config.toml
n_experts = 32
experts_per_token = 2
n_groups = 8
num_attention_heads = 8
init = "uniform"
init_std_qkv = 0.0226
init_std_down = 0.0
warmup_steps = 448
schedule = "cos"
dataset = "wikipedia_en"
Below are experts of layer 5 (counted from 0) of a mixture-of-experts language model. Rows are named router (the router's row for the expert) and show model dimensions 384-447. Each number is 128 + 32 x the weight over its row's rms, rounded and kept within 0 to 255. Numbers have three digits each.
After each expert's rows: a language model's description of what the expert responds to. This comes from a sample of Wikipedia text that the model never trained on.

# expert 11
router:124099087139169139105157142092158145076093137171130137126126138125097115129097129160098097124082185161081062113081131101069070109085112192207172090130108099133184117131060129164153112059205158
It responds to: Geography and numeric tables. Compass and location words (north, east, located, found, wide), and digits, units and line breaks in infobox areas and climate or statistics tables.

# expert 10
router:120184135143122191135149170087144193139099144166126135169177085188117123182183129122163124161176167094131127083139129090055137170119107134132096114167100072144115139124078051088181102109130103
It responds to: Mid-word pieces, foreign scripts. Short letter fragments inside rare, scientific or foreign words and non-Latin scripts, such as telesc-op-e, km^{, million, Cyrillic endings.

# expert 29
router:157144138106129172058185168093131076183113159192151127184127146150121112134168113111152103133105135072078151162116163109066100202081154191126111106167047103131105141113101085125151076116103148
It responds to: Digits in scores. Single digits in scores, tables and model numbers, especially 2, 1, 0 after pipes or dashes, as in 6–3, 4–6, plus some name-ending fragments.

# expert 1
router:136151134167168114096149137112162121097119080145173102108110100183131141096122103068153125145177180119062056143130150117126109143152142155156068131105120137162162190133067109077164131110112144
It responds to: Infobox fields and parentheses. Line breaks, parentheses and field starts in infoboxes, lists and tables of albums, films and climate data, such as "- Pages", "(film)".

# expert 16
router:097152110125084077090150112117130088126143076165132102113141152166086139163130164135159088128163151108104114113109147127135104146152134142131127134183076102143146129092080075150159134114103200
It responds to: Biography sections and headings. Biography structure such as section headings (Career, Early life, Death), "(born", "(aged", infobox line breaks, and university or profession words.

# expert 9
router:159126160115127132097127168135060189107070114154157114119172113125119127168145174103124125065125162122127109211113196124091103138144108122096094102135119070137161127083117091195120145109164162
It responds to: Determiners before nouns. Articles, possessives and determiners in running prose, such as the, its, their, this, other, new, plus some mid-word pieces like "per" in inexperienced.

# expert 23
router:100122159121142142111152141125095123162115134185144065131118124145155149087150120099137095126095190087115086118177163077062149158107175140131117112141114042181147176083085113163151108117107089
It responds to: Section and table punctuation. Sentence-final periods, table pipes, === heading markers, and the prepositions from and on, often right before a line break.

# expert 21
router:136123129103135092087158095117153150175089126120119131185093114193182158100156137113123128088098124107152152153143161094124099163170153126155099127138142089165144071112137119160182076160129178
It responds to: Conjunctions and relatives. Coordinating conjunctions, commas and relative pronouns linking clauses or list items, such as and, ", ", that, which, who, he.

# expert 31
router:177122209110146124108109098087157108164159126160160078144109085125126092104198130095162093147097133115118085154129184105103141145155154122115077056159105075159163103126131057138098092125162135
It responds to: Prepositions and separators. Linking words and punctuation: commas, table pipes, to, by, with, dashes, semicolons, as in "written by", "Successor".

# expert 14
router:117128157119127171109131147072136135105128110181116133164150101186132158102167128121115094180136188142092099106122168134100092136134130182179105104140129053137097095134092168181141057104070159
It responds to: Abstract common nouns. Abstract or institutional nouns after the or of, such as design, system, data, art, construction, and endings like Jurisd'iction'.

# expert 4
router:143152106098114131063162126105138153136161110158161095073166119177141135107160152138087077156110180097067117123162142137094119184117107181132130088186113120118128117121079107149131131107075142
It responds to: Common nouns for roles and works. Common nouns and suffixes naming people, groups, works or actions after his, to or was, such as politician, band, attack, readings.

# expert 22
router:145194134098139141102150147097154123084087109142152096144141105185126086135133155143130117156118165116112101192149133111091093146159091147102137082134098048181180150126099064147098059141152113
It responds to: Copulas and auxiliaries. Forms of be and have, and adverbs, right after a subject or which/that clause, such as was, is, are, has been, can be.

# expert 12
router:115170127135100109108134127121164138112136102158132087134150092107116104156171109111100138127146131149108149170154171073106168156158168135095111057149093089135161137105120129145150116071102140
It responds to: Foreign name openings. First letters or syllables of capitalized foreign, often Slavic or European, names and places in sports tables, such as V, K, "Ber", "Par".

# expert 20
router:086134125128095099106177139136135155164091134151115125089094096148140121138199120101095103123120174076070112178113150103132067150138150071176118094169092117170097156113047137115181145083096177
It responds to: Proper-name pieces. Parts of personal and place names and institutions, such as Washington, Park, University, -ford, -son, and possessive 's after names.

# expert 27
router:081139110135140158104148149102144095143148125121156119111128138157148141167156150107101091103145186130160135140098158129083133141166143163110114116151132097186174100076085084088159151144132161
It responds to: Section breaks, sentence starts. Double line breaks before headings or infobox sections, and word-initial lowercase pieces or pronouns starting sentences, such as She, He, "m", "sp".